Below are experts of layer 7 (counted from 0) of a mixture-of-experts language model. Rows are named router (the router's row for the expert) and show model dimensions 0-159. Each number is 500 + 40 x the weight over its row's rms, rounded and kept within 0 to 999. Numbers have three digits each.
After each expert's rows: "mostly gets" lists some tokens that are sent to it at least half of the time. This comes from a sample of Wikipedia text that the model never trained on.

# expert 38
router:534510462489547493483515486544538473484493504501542484507575534510493486522565471481509464526499615482452465627500485536473416554548465521557494442498504530516504433438513549528492480490566475545459474480453599473565523515512434516497475539475476521481499464512520482507457428444521544593524496514419491509557455475531506505412499549531487499481571434522472511450531483492514508499509460496383476472505517514504431483476451534442526463486468460552476438477540449486443553551525551
mostly gets: " Died:", " date:", " Date:", "On", " Released:", " Sep"

# expert 28
router:549476468605498503471475582552469441501489472485478467541529484579502509480552466492518430494547498539500491527523449475426485558496423556473524429548500571553519501426501529508504521507494505493495538479471531485598525552478445494506525538542496461443515519471547527471555464488499517514481457487440526445504496481504564528458499614455528541533521449529566489514536535495523465501501492539464476457485551483450433429454481562465482517468480527561443463469559499430442594490576505
mostly gets: " Awards:", " Medal", " Outstanding", " awarded", " prize", " Award"

# expert 0
router:569448545518551475489514565491571458519520526572528433498507565524471493463554496451561455565495529542466469531506498521517464514535444547543559514491579540505561428471565538543520511438494443541497485423426570499544536516454461518460525459525453518524494540433535501501462503468476487530454490518478546441505463540478516486419514582495490461531532459526509519451477499495485418507496468488463509434516515477433468477475483567479465506368451499504462485470546539495462532582525500
mostly gets: " whole", " entire", " subsequent", " previous", " early", " \"the"

# expert 20
router:535437445522537537460481534542553541459465490423561470472557517539568475513509484501515489615564551586488406542509480542504436527517446583525523414521528467502547447452532507443445488494485528472533537456498515580519488567500461510441499516553505485548464465495495555449486545513536522504455471478383524435489520536524564486499503533470506490496493486572540501449502518572555484516463480468488513508542498426408492470482495518473524470477485505534479462451511478454461536549542516
mostly gets: " ab", "math", " Mé", " Exp", " am", " Seg"

# expert 53
router:548484470529503484485486557511550486464466516518485500441468533506509460444592499419488458491565587594451490545509506550471406555541507582511519505532563515541526533461528506500450583470530506520482484465515479554508525573484460527415492543532485539499484567463531545429494495520536558498497520522424560476499527480453532511437522492537486496521555504551538519429452518512552503514426492510431561491480452456465523450487477548521523505447503539593475454490553510472427515570497494
mostly gets: " Mc", " O'", " l'", " d'", " Fitz", " McG"

# expert 84
router:526446506514507544483443521547483503442465467508527502477577491533504483426558514443484534573572551505498506575497505542456461550523468489593529429513538536490514481531467540495494490467536430507468492509481524501562503555398487606476458570483456464497422520539534504476456464479477506527394483530468528515498487497481577520527473569511498515477545479552542504481455480496507521541498487538445507466508516505517444498468461568449559423547526485551497446406565488524460539544543559
mostly gets: "On", " On", " on", " along", " onto"

# expert 6
router:568458527547535549456491529536524476489492493551472466477486577538539478450609508497501473581506545475466502532481566509470483497526435551548488484492467515552600434453561506530526485475470449481502446464489554514506511498500462530538513513492453478504466519512483510498516483478520498499473451482434565488502516458490571465424489539487485485452534413530607563427530532518467442557460494536386517461529516474507505452437450537430508488517490512568456504437478494465434532533470568
mostly gets: " environment", " such", " sector", " societ", " well", " politics"

# expert 44
router:518456500531605517466466522539523437518515476512475455471563503562460455524549536490496452531528500500448444557496506497449454443477425506493560453514518528581558564459626508495456505512530512517506490479514532495554492541446452552473472502502420392510481582455541546515468462490444508472479455489406486439465486473489501451477493521479482486470510466506556580492453554491531458569469494536429540447563502474517536440459470555516482541447498479505451481437505510506509467514512470
mostly gets: " Population", " census", " Census", " Postal", " DF", " (DST):"

# expert 21
router:509466486511567522486453598531525479473510505534487447460563500471523516466574520470587465511485497505464533539488502532456384527536439556567529482500558510559485468481552545570536493524576532436563480497491547530513499512508463538481516532549470524538486492497512534451506487481513565568486478460493543499537521462582505516384497558470515504559529417546585540478495520497506497527462446535477571463501485449474499444447454560493525465421485531574496469499526497469457520561506538
mostly gets: " Steve", " John", " Chris", " McC", " Mike", " William"

# expert 42
router:558410472547486499533500515505489505484505483539573499468565532527584529473578509491520408509491516587489494519410506495530451549522434566535457472514499489555497457503566523512488531442475541534559540507503585450541474551548445545496507539552465474539447516497507535504493506524501504548503510477442541474475502478536555478423534498475474432436559460493534526498523593526631501536515471493437542502475515513507493426432441514509495528462469511516432448472504512493489570514545487
mostly gets: "nold", "Donald", " Nort", "worth", " Dav", "mith"

# expert 67
router:491434491547522531529498564538592505490491454525579481449541553542480504450555496463570489515499486553475454554518485513461419568468471549490532438470528550598534465485560488537495523448536516508505507482427566448530543523416439491466413521509417516562511581457496529466540489476442476500434457517423540456530493562505568526441519513493494502506530518506569497478514465498491505551513478534450514484520502514466466471454479513483513483433478575471414481470526474498484519547557517
mostly gets: " These", " This", " His", "His", " whose", "The"

# expert 11
router:541497470551530536486484600553522522557446485481473418476476527499518532513533501438543493547494505540450466556503506502536408591513458538540489461553506558575473463474495518533532515446521516486491541462468578497517457511526524520409541529554492466565391485458475513477482467484434517562469518501456522442483516561512570538475490484511484458487491436520593567533481562462545523529459458525487519519494480470468469468488518555468514451452423476577461453474480505474515558533542551
mostly gets: "rio", "elo", "iano", "ández", "ivo", "rez"

# expert 95
router:520482561579560551533530533503513464469487503536501440507523519491532477490570486500536467545434544487487457594496525487496483501499502493560512476535518494517594444500517506533472535536531523427549534420466471476610516499497491518482480502514413530448480558490532543543508478441494479557458537524422584445466526534505520462486529565559463464499566487533558542481507509508548476495435480470416533446489518488474484427459482578443524464456464462549442455493508503506431548571535461
mostly gets: "–19", "–present", "–2019", " active:", " 1950", " 1980s"

# expert 64
router:552461531521499505519503507524571463470466493489477504507529633509457527442556488497548490548576564522489545591515531518477409579490438542485540439534487526604530484502564545533489475429466514460515559414488504529581488504481498467516517528527511539505475492544443552470433493502487494474446495496437513496481585511520552479471534533434452515496530487535556526467483586537506470568517514531427528430485511485499468474442473454500490527504493522520418458489550500482447531544511504
mostly gets: " A;", "R;", " H;", ".3)", " QF", ".5)"

# expert 16
router:472503414544538537458525564523550442493545513501482454458516509514555513468541446437514454534486504517431492518516453523495387516549442508510560460483520498561580442437606497581469558464502473520527580428455473467528503516489450496449524538504468468467520555547474491505509498416564520531473504519486476481504529417513552492464531503459474489495529473531528502474498525493543526555456518461401538458548432460492439475450450563506532469521490517572465493486574521493482536496523482
mostly gets: " v", " eng", " mar", " illeg", " inv", " conf"

# expert 41
router:531451474530520540449437532572532435531455490528515525450528576504591488512540525485514473523495507515454549570488480490415427508478515541474495401539492557533518473390512501519484470495570458491481506501452502477557491502472455550551505508582548458522496503464557485443446464471483578506436468430480544490495493524540516477485534523483479476463546465498488510467520577486565505498517470478422537468482467453483505446427509483462545486427547548551424476441558469464488515536543557
mostly gets: " Like", " peaked", "in'", " \"W", " \"In", " reached"

# expert 12
router:524472491501483529443491580511522501497513543528475470507528492488527467521592482487493439551505546524489481575431515529452473493547511503533501377516471511543516449452487539513455522505506448486457542412499576514533505517506435535516511485540506508477467583481518562462555504474443535588539444492461530456518509476526531453437552526413492478417498455563508584479531500447479474545538504529446532456478534504510449460487461494453530488463458542544425523475524487426401557476530464
mostly gets: " Assembly", " Senate", " Minister", " Representatives", "Member", " Parliament"

# expert 62
router:513467502538557479545499534552567472550495553512516486488535509547526514508566498497528499530561516461470505541511486524486416546538460512581509487518541552539546481541486474572436486487571515477558478403467594510570487549520450536474500468593527501559481557463473498466497465488538521534435449493397523507514546428512545526452517540528517539480517470522537537518501497513515516485502530507385529432504546462494480362472472518452522485498471450527511480503521490493451507557531571
mostly gets: " (3", " Hern", "-yard", ":30", "⁄"

# expert 72
router:512455473539558513514444558487559496465473512477494474514514549504561476511541519460511506470543458511463445522531477496482459598507465501512503399494497574501514514503611518529497494475476496507534494426493510507529498528510431483449530472489436473495448528483544532549447479469495542485492501458387526432475579548514554455508516556504492516501582435510500503457527533474571538516516462486367515414561494449464540446490424499538525503464481508492437409479507471492432526504507538
mostly gets: "_{", "(", "^", "_", " code:"

# expert 86
router:493468525575532482518501535487543465493522471522464455432580516532550522497549484423490502521510548578453552610547449499486444535522460512497494464550502485512535444452530563567450540482528489520530636472454502492497536547464513519443464576486474507476488496475497511499507465464472543505436502481416533489523547465502584559469497560441436520499516463561504539531513464470510448534475458499425514443506466484444493472420467520445505512432481513497477483474539423498449517567495527
mostly gets: " (c", " (Note:", " (b", " (w", "sequ", " (d"

# expert 81
router:615496546504528502513424531444538501521528535517511500433509519518462556472493476453510480493537536522471431589467526498455461587523471596531539427585492563467497480446531489502499532497534509470522504441505517456528486534563480500471440545556475432424491537466502522487485441485482502450456489496454533438505503478506539495416517528424522493509543431543551540419440458482491494547471494524400528423511457499566490421473480519456555499506489490481421516499514474510481506529484526
mostly gets: "BS", "ES", "BC", "TE", "AF", "EC"

# expert 75
router:541452469547568507470447550554509480436511504467501503480561525487515557485513474503509455488517526531458504523470559529475462517521453500549519463482457574579590442458534514493580548479470490504487519474424572476505529561530463493470510531522415526477481505475506522517551458476504559572441416485459541456482546526571547493422513463432557483459507481551497521493480512427525505559473454576445562467519517532500479456426522548464467470485493524566489454465475489441495543582520551
mostly gets: " evidence", " efforts", "ements", "ences", "thing", " believe"

# expert 4
router:523444513530568501536498520523585506509501473493546398545509534535485499477504427486532452524585508549444463577536510516430391540517529519543528471522500544536539491452511525489479520503462503388500538396464535542509457532511508487496520579519486479559547497428493465473580486488477526557427514429493519478539500454521482458483471465449510519483559450601517525487523509458541493532504478495435565507479472435452479450494453532464477535481467474560466457448526491479470489531555487
mostly gets: " Years:", "==Personal", "″N", " Registered", "′0", " Columb"

# expert 69
router:526469504511471498488512559574557445444488552484552446499525488493530486501563513453531511528583480511528409542465462548455453544502402511452556503548508480528501456493555492498494539464462484518538498499474547491590485507458457503441469452529468468467458495463489547463539446530509565530425499475462542511516523489479530452454529515554412471544539412500526522501474461468502486547460492516413483452458509418456528458452490524460459490442470561572507467409486462474491570480517435
mostly gets: "==A", " Binomial", "order:", " Class:", " Clay", "Scientific"

# expert 82
router:520455547613545529447528513549492484497473489506488474506599444506536502457547478477510540607581554498433482566517525531413417549491436517552511458471512502568578459497514520508501531496518541537508464487385532524561516557500548509518488512474493575564523504500563531470480482501508545531451489488440532495516557522486497457500512486401536476498505470541521541477488510548518508516469494494459493461508477489518564402481433575518533464477513577528465458456497474472504536472526490
mostly gets: " ±%", " Votes", " %", " Pts", " Score", " Pld"

# expert 14
router:555436514546629514445479576570553453546501486492451490498559531504554545528549490512513498558520469535491472537516475578445450512559495558487539460521481499545556453468538516508472521432524496483493517510480515496509463467482463501493460516499493476547456507500500532482517452474470522506487494432379538478480503532524512521389496471466490498481535468507503476448482569443538521552545450576449553476555479449453481381462474504457539406458463547530437500476522526501480539514515532
mostly gets: " Label:", " You\"", " Me\"", " vocals", " Label", "er(s)"

# expert 19
router:516461494552522533495493570537504465529494491516459473492522529566493577513533494491520515502555476527428450501474495494504424539506485493493503434482498583516528453477559521511483526497562557487514523483455512517541505523405429571532512537521503496500455543530485526506513459465497546552415464519474547441512507550550570400458546586505465494463544464542554516487534477491561463607468473564479552470474463513478480460475485516500488447438498561603411427489529505481472514583500519
mostly gets: " tells", " gave", " create", " finds", " give", " asks"

# expert 32
router:531476514504579506453522533463547452488485510447539520493546513549580535531550419477546493496575546544483516543514464489529436554494484519516504526480483557581550470505501515500476502517539494480508463444433524458566537521544497523509492530528472511549512479489491470462488435499513539562473466478456538476516562478546554515481525622472512504553574466536594543437512500518585461503466459450420509407483499506440453434403512528519491515565463514538448486497527446483436539515496500
mostly gets: " mm", " thousand", " kilomet", " kW", " 1.4", " sq"

# expert 18
router:481460531532509541465428527517541466501501472480529469416501492493537553497563488459463502500563550536493504587474532521476417536523427519503566460495539596549497437443509473513516604452506553500538489473414492507497478515503427511462443478531434420536474568510503471477440494521538489494427439488437546507496527484531602469492537535436462440497504469527521527523514542517487524506452448470486565451470486475502513483476477562493475462453462466561464484493536485477400543547524516
mostly gets: " Bh", " Raj", " Kh", " Krish", " Moh", " Mah"

# expert 8
router:481485472561513483409482526495553487452490488538464494494512533498522523433503493473506490575552540475451450558501462534418490496484455549572509473577504490461552494440508514508454526498497490466576546494486506498528464524519482548474452449577502514514415562497453527439472488536493483487439481475438531456488523480556593489484553564462515449492517438455552495450490541454540408521454467492410513426549502491411473449511483503512571504444518487514422480420516477489441491493537527
mostly gets: "-c", " UEFA", " men's", " multi-", " Men's", " Euro"

# expert 55
router:538461517531539499476471529479566482483467546501496514448546549473526526462545509493582481569581502491487508532495521547459468531549468577559548501527444559601526473434555524535511519509518497502499510464458589458505524525476479489476468520592416482456479558500493538501537440493478554530476424405459528462505579508558547495453465559442520420432517465520549510494456522470504507573478445567431539475518489518481464483484478550495477507470448557508439469502550481504461545492516476
mostly gets: " ships", " companies", " programs", " schools", " vehicles", " cities"

# expert 31
router:504455451497541521427416542527513448493426497509526445504603543509540516451499496472504467525474525491470479517485459474460429526483487520494530460562510562508537479433543509501492584487576477483566526465440536478558481527487437521532511528520496485525450500424486547463513471467483544507453473495457506425494487541537536507447515586462486524513528493515499528467535542504479431551488454568502516467508440452450444444457499509456540419427505533539439449380505502448469581525526501
mostly gets: " \"The", " Best", " Outstanding", " Your", " for:", " \"A"

# expert 25
router:473503543535501504497477507579484473543509464503522473474526537522514519446473498456509505576498545484461448560495457536406459511527452529488499466541566511508530546454578526492465544485506516502549494469449534546507494527491459519507451532467489490497504524441484525468473506505487490530419472468386477531548518492480547503472512547473541463498569464565561545466515507411521521534514550525355554463454460479436480455464507521490507523470472563545466438512591513462435587544577451
mostly gets: "esult", "===P", "===D", "===F", "left", "ersonnel"